python train.py --experts_per_token=2 --activation="gelu" --moe_layers=[2, 3, 4, 5, 6, 7, 8, 9, 10, 11, 12, 13] --router_score="softmax" --norm="layernorm" --lr=0.00971 --beta1=0.9
Below are experts of layer 5 (counted from 0) of a mixture-of-experts language model. Rows are named up (a neuron's input weights, with its number), down (a neuron's output weights, with its number) and show model dimensions 0-127. Each number is 500 + 25 x the weight over its row's rms, rounded and kept within 0 to 999. Numbers have three digits each.
Before each expert's rows: "comes before" lists some tokens at least twice as common just after its tokens as in all text; "gets" lists some tokens that make up at least twice as much of what it gets as of all text. This comes from a sample of Wikipedia text that the model never trained on. Tokens count by the router's weight.

# expert 34
comes before: " of", " States", ",", " York", " (", " War"
gets: " United", " New", " University", " National", " World", " War"
up0:514497495515528516499507510466529483494510524479502498480496521557529474523511482450509519513526508476470518467549461509489481508537488484475510513486479535561487512512553492519496496506523479502493489467509485466511483492488520543495446434529465463479539494481458502485516512463502501525487499529530489480504536508538480478482492487510471489526572445523483466480499504523523472491487
down0:499496488500464516497483518507498495517503500488462474467513478528463514522552500510510483496534481462436527555520506517506476542524481492475477499492482489524503467495534497499487535492470510523493530533516508500558527511500471480517470465500562464503494458497497480503492477499520479521559505476506540504473516491458538491473502482484525509484528442530492471481492493573490533504506

# expert 48
comes before: " |", "–", ")", ".", ",", "°"
gets: "8", "7", "6", "5", "3", "4"
up0:526529486493507481465538491445535482501517485483541469513492536567484504478507479521505490492501483492483501516466495573504476513500468516504516516524503521513486526512466507491514461496480456450521490491516511467533463455535496531493507502523492518558459511490516485493481485494517449475515504545529534472482476466477471512498492497471495540512507477564529518482476518525497507508500
down0:486511506504485514465530503513514538520453497495514519490492521497486503525516489522479480475481536540505506521523465497514462492460436486519567501470471504513492477512529456511509497501476500446534484525511545490526492474504523498450539525513488497535521448517506527449518589499451498524498470525507496497519470488509491507489480502464493526522501509505507503508466501504503531502546

# expert 41
comes before: " the", " a", " be", " his", " an", " its"
gets: " to", " of", " by", " for", " from", " with"
up0:510508485478498514486515486521502513484531502526405467506484489512523477501533478487470492525518498500521509470504528512505494481519518537481476460550466495501466470481523455534486486505497508542485537486531451529469483474507515463545454499513507510476496446485501495500470546492544496470532508485482550525546497490544517489504468476488498472508533523519461505492507496506516498518532
down0:492500532516563548528466525477491492498463505489526503494498563501485499517505514502495524514495460494473464570497490484506474479502479463511515527472514516520536494512471485456478474521508470485530504490535555519510488512523484502478507520534477541501471530472485485524527456482487526468468497458552487524451505506452503512497509507517505520533496495506532523500470491463455505491478

# expert 39
comes before: " the", " he", " it", " a", " they", " she"
gets: ",", " that", " which", " as", " but", " who"
up0:489477509481499567506494535504520520530479543493472506481446494458517457486493493508471533536482514471522477487502478529479485507533504477513495511522487509535470507527495514513491500485470506496502578497538495484505497495448473437520503484482522509486516522548516487480508454504538514493469518486506512500536516529529511488542535495525550493491521551523478460497454521505498471492477
down0:435534498495535510541561535490507508525495487505484521525562524530499500511535471502521467488491524518496487549504482465482489484462503495504502498517480476479471512484502467517523491487530561510494474539506451489523521487533478512494506559480508513486471501494486530477471516470489483502520468462510501550503515497484469457477508486465487521531507472515521512508529477441499537496475

# expert 9
comes before: "1", "2", "3", "4", "5", "6"
gets: " ", " $", " £", " GT"
up0:539446515481536465507475489536508501530469461490529497511466525490492541475469455498506520534501515534483512474497538484481486551516508475545512495474495503452534449529501507523453492529512489496484534501479501491490516512503524503505532484521477525483495519525493499532460491518485495480504492452495552473500546534461499564480531480438498518496488517481487491479518523478491481497484
down0:469488522472481492527490511477507501490469524445514515498532513516515506535519535541471503475518493520544512500477471487515531466495495460507443510479497477515479486519498500473496486508480425475536482503538491493500517491517471481492485537469496516516485517480499451536517490508505532537498493520505504478482471458547502497484480551564456504477521470543464516523534491549515509486510

# expert 63
comes before: " ", " •", " Total", " P", " Born", " S"
gets: "-", "|", "=", ":", " •", " -"
up0:497498501453480511489509466514497483540554496457547460493480537482509482468550466456484491467460484479494494549531505501542488497502508486494496517435472482549515519493490514510526538487516469495487501516528499498490481497508527511497478481504468446491523544507555511497475480540513513502487528523494514468538500511504479474524480475478510458516477481475478527565492497498484525512501
down0:487487529541533500535453493522492464500479503513472554531543467523491540529459520521497499540464509502494481486480496491483503457494483487515486482542522475500465522490488491512521482500513483467463507509501475498508503498502514462492510484499555481469527476498479473491511439495482472488513521445485458559502480484503522494513519522482532518520501521518497443477520550518449456497488

# expert 20
comes before: " ", " UTC", " Animalia", " C", " L", " A"
gets: ":", " |", ";", "e", "el", "ency"
up0:526477494522482518469489499464493475525479480460479513480478496459506468537478485485515497510492499471503480478521545489512495505526503470461471486537470499449537516557492517452452498485523523506544493521487493524516488535502509484527512495493477510499492514492524470536511488535559446477547515505536528479509502481504511461496461479497537468502470497512474461519545491507554514468482
down0:514487481488499547478511499552500503519476513499506511467469467506507466467518542493500492521482514526509542492507464520473565457499524512497522536449511542520483494444504509483509509480536472518515520446512485469517505464482497501500486448501479539510540494445504492488517514487501528460487485507523463483498523545446464554500537512493522509496503494524507504483496526503453492486517

# expert 28
comes before: " ", "1", "2", "present", ")", " MF"
gets: " |", "–", ":", "-", " m", "/"
up1:490523499503479504470515516506555558517481544486533494483477510464517495528509490472524466510520533467508463552519484527461483485465494457540485511512502490490474456476475498500504465468514501484474546528500460523524485509504451467499527537471520526502527535485507504493467488516517509501504571460501491516542494476519540496516528517518518472458486529479490483468473509489506495525481
down1:467510522510504475511536512485479454496465493519458585509505487498501519469490509477497498481508489526475498480465496494574524563524463520488525516508506475498531527496502499512501516491494500491492521504508542479544503509508558500482487478480495504497515474534481488502511534523508489506513457479511478464445523505568493540481467482481524496530481537516484521511486507546495473462475

# expert 44
comes before: "\n", "See", ":", "History", "D", "Career"
gets: "==", "===", " =", " ==", " ===", "===="
up0:487447446514501508504462532500494502502509494516481522498484495460519474485529484471486466521499518477504530504486514507498512497522487512494518523531438467511500449487484516445532492502497516526471492467454473511540477496526497455523531497490502510523479492577445505495502469531533514495521490545458536501507513509508471533496532524480499558539535520484519535468494477507496507484508
down0:513538499496468500495489516487547545535465492468553514494530500513520491493514503518475515497467457517513472517494504513503498524496509499527537483508465476469463527545532541560443525469506495492523487489506542511496500537473539512504483474510470445500455482451499521528497503499495492475478485451538529486509500490475548476494492471510501490453509487476497466513519495486524493470455

# expert 13
comes before: " to", " a", " in", " the", " by", " on"
gets: " was", " is", " were", " had", " are", " been"
up0:489503532469525467514547502525511517497512555491499537488468508513534531474527487535450482483523450512482516507488476484473479500488550503479496495525522479463509463520482521472519506476507513498472547483485478488460509479501525455511470501488477490524507462533483508486542498536485477503468511482489529508543493471521503542470508507526476534490473506530515543538531439513530478466480
down0:500493510519508495535519461518446521548497486470486503538490534529502492444511502447479526485487484466522526476506469452500498475560486487503474525528523475523499545459513446495489523508472499455481531534528479511520501507527473550479477505480469528505438535520509495494520492561503503486513514491532471485459502494503534508491505491495485511542476484486485472487514498491519513512520

# expert 56
comes before: " ", "0", "3", "1", "4", " and"
gets: ",", "–", ":", "°", "',", ".,"
up0:494546526503483463498539515485547507494484506495487482516507514455545493492519485532468476553512481529539533473493516536488499555519523524489476526535484523472487521506545502485486511496528484475488472520532477484503512511526571492481484507473507480454515516483464458497512496464487481519455505469477480506490525522509469527489479463488509441491490484527501486546510501506501442489529
down0:509479507506507512523497474495472535481503503538520513469515446508493483517496547486487533456496466467487468503483482477532533474508521490475505500508544504503523488514457474509525513510509457489495526481435532480467490529463490530538466523534499523528445513516498549487489473513485486501502460550516514554514487475545525494504491532495480531509500482467532511490493482489503549535464

# expert 22
comes before: "\n", " The", " He", " In", " It", " This"
gets: ".", ").", "\".", ".\"", " .", "'."
up0:499487518570529527544457488502469476506468529528483513538479505500474533495496525527493467503498476464480471490554507502495466524489472504511467449510479559487520473524480484526480498490533488512498505522531521481467507475511486491500488501521532474457514473518487503506534514522473511465494474526512550526459484516458553475506489488469496454533517526497513530535467512504530494524502
down0:471485500488523510446534520507474510524562494509489499470518528511539495526495485459494509485470512519483496510484511501489481507494486508490521505543479502485463537481506535505517506480458519463449481518488509502538511474472504518534524515473525492563507536486538489487475502532540487539493563504496507497533500486520450556472492480499527556468510479491496467435504491520504475498498

# expert 43
comes before: " |", ";", ":", " JPL", " ·", " votes"
gets: " —", " +", " Total", " −", " %", " ·"
up0:514441475528491467510505488486513547495451492519515514490494542501502497477495461537543530509496503490511505443448519484470496514552466513469530504503478503518500497532516501509516502478495464499460506532510466527509516532511512477501487498510512510545544495509482525527527486484547469507519490497509425529471515533492466498485540468559523482479477524498485512534484502543482528499495
down0:499495541464507500496522491459524476504466553461477525489517475508431483530470500497488499476499444508498460520547505493516523502503549438489558501468493486502512507510502505510483499513500533520480532488505531514480459526481478537481491523496488480501470484537507475538465536528478499511515503518508475508498473492526483491453433483501512512512519493533504483550482506501497511516556

# expert 50
comes before: "s", "t", "a", "n", "al", "er"
gets: "'", "ach", "il", "ish", "ub", "it"
up0:532514472470545513484492482514485463460498492475508503522507493518523512526515538482520498516473525459451501484483515483501494477506516484471503463512535521520454481501531515484486491510513556495437482545584476506514473520520451516481497501502484511492483439524512487466504464506529532538500497465493485506516484477477490551513486544535484503517475531515523490483480504522468523478497
down0:499483525471496500513477518499477501520460468527536522467500465494499488464542492441502476487467473469501510551510506477515500498488539480517507502493513535472526469469519466481480547515462513491514499533505476522473493447494523516508510509487501485468473487481462536508475499495509487443449503467500512428531519505507545524540509458519508508488447512517492495503520537517488533521520

# expert 7
comes before: " ", "\n", " —", " +", " \"", " −"
gets: " |", ";", " March", " January", " September", " December"
up1:500474473473446496524481477521527557481546475472473476517505480503515486488514512505476529488500506501512473549470517446471468551512488476477511505507492478526488541471498479513495505519496534482500508467503499484481499512515520513503557497493502456546507506485499483439586507507551537511492494490493543472500485510524507507487512489515545494550463496499481491497523521482463499495536
down1:500525517490525500498508506511529488490470518555458524467506491523513550474475499496476439520557489543499514535511517507509494554498479533540478498455514510474540495520539499520507470505491469498460550461479452514498543507521535472512507536480505523493475503505539492538505499497464488451505480496481514489468492503460523486513508500489495487516497520457482505526522542488543491469478

# expert 21
comes before: "9", "8", "7", "6", "5", "4"
gets: "9", "8", "1", "7", "6", "5"
up0:493508471518454518492512499488484485525473481482528530507409465495548502531525469457510456497506486517528497469503481544531479518490523492479502505510496498489484483541507521446527542486529500536463476530554556519462521500532496469516524506496481479506475513516504502497544485520486526514534480472474488490491480505531474456464500521481492515559514496474497522502484501476496495484493
down0:521519465490458512504514470501481493513467459514519528517466480531543481520477481466515464505514467541495486502505483533504492484487541525487492512481508486462533478507492536465545523522471496496467490507486584510479522500535502483474513478507500499497490504516516506498506455540510517556512477451498500467512492544518485478452520557479490530563517512473471506501486494484473480521510

# expert 37
comes before: "-", " ", "1", "\n", "2", "born"
gets: " (", " |", "\n", ";", " –", " /"
up1:474514477473488510478475516479477508523528494494482492423462481488461490520490488539498480538467500487518492482529506552541499520504544516529489489514521542498498470524545473476481466497497505511523536531434499477483490509514493539514511473487502517529559541490485489491527482485485498514515513484487516504493459539481525555468498480519529467506426469508500499531484515496497492522498
down1:490496529493509507526540488516500456461463475536487466554530515512518499528497521506499503525456501492506499494519452501510510458490506477439511472506504508507486562500498498557496530451488512488528441490553474543480522499488511533469466498504494466482485518476477517533500500504508496499482486482548500544491534493532498479464512528503495533522538517463538469524510509486512488528516

# expert 27
comes before: ",", "–", " |", ")", "5", "4"
gets: "1", "2", "0", "5", "4", "3"
up0:516476502508466507529486495528498534489492510483455491515544473471518507482505493514478493467512518457509528441495495475453523490548511507468523489533494445498493450506534494448506506502509485500515491563514511547499507499475489506514454531495483537492516516475490508563505480495459505538500483489499478528522447478465518536473533497518513521485518521499529508521477521544544487496524
down0:515536485558514499502494473433525464480501519485497524492486480546488525467509525527510513524547510524544485514486544524499462486485504529503521485476502540504484562501451479502485509512495511493494518462502487502486519492498504487529485506513514471491520491488501504466503521470495458487479505509513476489541540531527491521537470470505491483483519466521453468485474550425463516469481

# expert 58
comes before: ",", " (", "'", ";", " &", " Town"
gets: "en", "er", "o", "in", "an", "ie"
up1:489476518519475518539481514530523510463541516483467515506509489524502538493492453500472475493491546508492511540500496499477498526521499517495489518472500500448543478500522473536488539456511515514453520446503507537474498500497495502444493462527500488504535519470510520510489530487459466517513497526494516496515529502531498465493521508485482469481514554454555533560483502485451474491492
down1:510498512508488474452515506523497508513514503495485501467538510556518508528480462493469506480465489494485570453511525505463469493519524454526498528502506514473475488507495477511512469501529495516483454480496481542500471555481561447495465489477484489477511528501464502519500463497533513519523522509498512449518524457527504520518497483489539491527502510509540487525552511518530470463505

# expert 33
comes before: " the", " to", " by", " a", " in", " that"
gets: "ed", "ing", "ated", "ating", "ate", " up"
up0:489515487483522492508509485519516472473523496512460471525550456474479502512485485495509505473500520518513537478484528529496493502540503470446522467518490482482495513534505525479508500519516496478477541508541497516511478504482505473513500506493479498559507503449528458516486530512477571549539498503483489465428521466515475482532494508496483470466498504459484508489496555499437481483502
down0:500503488462534471517498507525502503542475511483513487540514517505503549495523513476489523450554429490490458517488510474482538448503479496531522532539479492499513543475507488484491487468498480478439515494553508508499504448497524528497467495499527504492487530507508503493465441517458464525494495478470507514507511513516527477522490483546510496459529479522492523503490467499447501493484

# expert 57
comes before: "2", "1", "c", "y", "ial", "ed"
gets: "on", "or", " ", "er", "ter", "ot"
up0:506493480504482506469549502459520507494501527507451481516504495528508503520493489512496483464512479488483509491528518577457474439536497484556489477480517516520533518498533524497522473502455479473523508517500514508495486486535473508505536497479472530505532507487464481490516484576492499465502560531541512493501487520545523479509555500501486522497490501505557483499487535480523521514492
down0:494511512571458546462476466488488499506445494499508482509474512500487504499470513473521499506515498505531512504473481487478460503483494418512476494537514482514551459484515541497513511504483501535476530493515479504479527481488511489511558496499507533519448476519447495511480495515513516510506513509526537545496516469567509490507498512511483553462492518496529521495512507504532462533486

# expert 53
comes before: " the", " ", " a", ":", " his", " March"
gets: " in", " on", " at", " In", "In", " from"
up0:524507484520495474465498495493534531434508508461544501533465503489492518496519519563512493491465493480500482504489508472508520520506532533504514516493540512520549509522529490489492498474522480457530493517474436515520507480460491477472446494488450490550519500568486508531491487468492458483505511534497523507471519529504499522530516506512510477521510466495471514472456491469467507500530
down0:490477536483471497518545514504497456517508468502493533490464523482514485520473508468504495552519519522517541439510513513499503452519459476520514500482512462522444493497522549490491453518512476527501505524486517509467537491483507506531514525504521468491513537502492477498482495509531500507442494504481463496522484518495494507440516520499481540498474497466502474513527553474491506573467

# expert 61
comes before: ",", ".", " of", " in", " and", " to"
gets: "es", "ers", "ions", " years", "ies", "ants"
up0:509527515507542553487531521555546514464502513543472502500552523491501512532500496433513489528512476525473515463519487515459471499483504520482496478507495488502512524496523458470539540493472539506500501534522473502517478495491486545500484502531497478490522456473498494488487501522535469512506496509459512493450505487488480500503468521467517544498525453505502472441484488509560510492493
down0:491448534471533500474498453510478492528529511512507481532466476513529445517496486467532524524529522504483532524521485517560507514483481497497534531529442496447523470530516503495527527499525494507530464496510520426529511508494522451489471468515484511529483481488481500467475516498479502468540443501482481500494492518516472512491469532475510520507475516475497501527484466515524497499504

# expert 51
comes before: " |", "0", "%", ".", "5", "′"
gets: "0", "5", "4", "3", "7", "6"
up0:509509492488515479534502474493478499499529475510534458514462467490468516475513511478534541469522524517489518491488520493510489532512540511471515482492492512477520500505484547473490484479509492521423476531536483511487509502492443520478462459451523490465506518478550539513470513535507471477468526520498532574500516495504487504482525453519517500456492463497510492483541496500466476505520
down0:498521487486523521478500562492480509514507497494500513489470521500510469501475479500502431477495474492531498529489488502498497485501457522494529503483535470541486508505528461527487512500487544436520528496456524498530504495462520471477477507502494510502471500509489514491510529507526438519499458459459445491520542481495499525530483472528540465490473488511468494508439511523516519457455

# expert 19
comes before: "0", "1", "2", " century", "th", " place"
gets: "0", "2", "th", "%", "st", "rd"
up0:511512497504459547525556519551477554511491502506506521502491486506465510545543457494532501502472545502447513483485540485482483555513520485465522460522456497509498490500491467512489518498470496469490512485529509521501477466500543523488507537497515501522498479465509500464524517515444516483527515467467470507482512477542492489515511478483509491522474459527501438486524478502504463503484
down0:485499476504516450520531484523504529450482506501500524495539455526498497473521509490517478482520545517538504502459516476523505526480513502512489525492490464459520513521489502533500483500488517514514469518526497484507539496475547491500461493498493457445482479549515510477535543537459525505469511494478498471490508485524541487516509467486504491481415512445471491538475509539508503497530

# expert 2
comes before: " of", " was", " as", " is", ".", ","
gets: " it", " he", " him", " time", " they", " well"
up0:486492555493460495485514502503517473517505491469485489500488522481469520511515520442485477510471492495486477502508480525525500458492462492499475500514474503485481561517527542507468484498492508480540463501526476480551462471532532495559528463533480484524507503503498482552535508495534495511529526483504511467488471522565526517451493483487468470490481507540510480506522495466455531494483
down0:492482497473518495506540519502514492518515487504532530532447511480507553504544489477473483517544500511524526493483509499491496520510551500518488482486468472521496508519480497556499462480500533478544504495452490478517501544528534508489503439454502500547487486497484462501471503525486493517535519550528454509483495474481499499541459501513474468486474492514485555474497504491481531558511

# expert 24
comes before: "0", " |", "–", "9", "5", "4"
gets: "1", "2", "3", "4", "5", "6"
up0:514506482482494509476495478477469509488504542460516495459483519519505525502462534520525431486477478496514476492465477473518495520479528497528508463470476511499481471513531503513512541532505530575479524484493491459486517502496564496487510484462529523444498528481512499508490507508471519535506519556519493523480537502494483517552509522457484498524463483486512505518496525539471537481482
down0:471472475460454494459532503470467483492470492534497529498539534520549522463477484494495516507477555452491549537529505485481528484466541501520526491541501531495498519473491538464503540497471490482492528485507521511529509501471530470493507552511507491548486500519505535480475486503534446502535513523506522481497484500514526529514462524474461516472512511477524495501517499481477482523490

# expert 1
comes before: " of", ",", ".", " and", " in", " for"
gets: "s", "ing", "ation", "ment", "ations", "ings"
up0:478523512501484500517511513462490459476528508509481488504513473525453501562484513494527518464479470488479489519515506499533505478539514461504478467536497498461492488466512517454522524520555512487516510463475471528558504508458493500483520514515455536489568448524495492499498499483474515489519475501466499528534506495536501472528516495453504518533470518519516476487484471456515476537491
down0:550493558503505502504484515500522482485546455498472513495550533473512507495558486528531443504506547541482465488511503474503512549519497518512485494537484492520498502485501500527479537506506481507491510528551458475493466494492498427498504481482512490532508474473521506463522470469539476514502488521499480489529498521521500507497493524533513538492498529503484474468485551529469460470510

# expert 35
comes before: " ", "0", "\n", "9", " place", "–"
gets: " |", "2", "1", " -", "3", "with"
up1:452518497463523497519534496528501531492508504499466549516491495489493489488471550513421505517499553499509498497459531512470501483502475483508517486492464504521471487502509497518505517565521502526467495465489498477484495531519517472483495546492482467485501515514489508522489426494488505551523525514469507543497437480529531506483481489485535460494499526520470458493502551500502486489505
down1:515527510546401480466457456487518474515506516535491519524539482518516468489488475460496493507486514441479495527513467501537521504514496478504496464459468499479487517492513510505491504496496491486521497511443507544467484497481481468456521526497457520477474516490541516518520501521486483493478479537448486486507540509493517486479496495503495555473508525460488516492532478529489510501479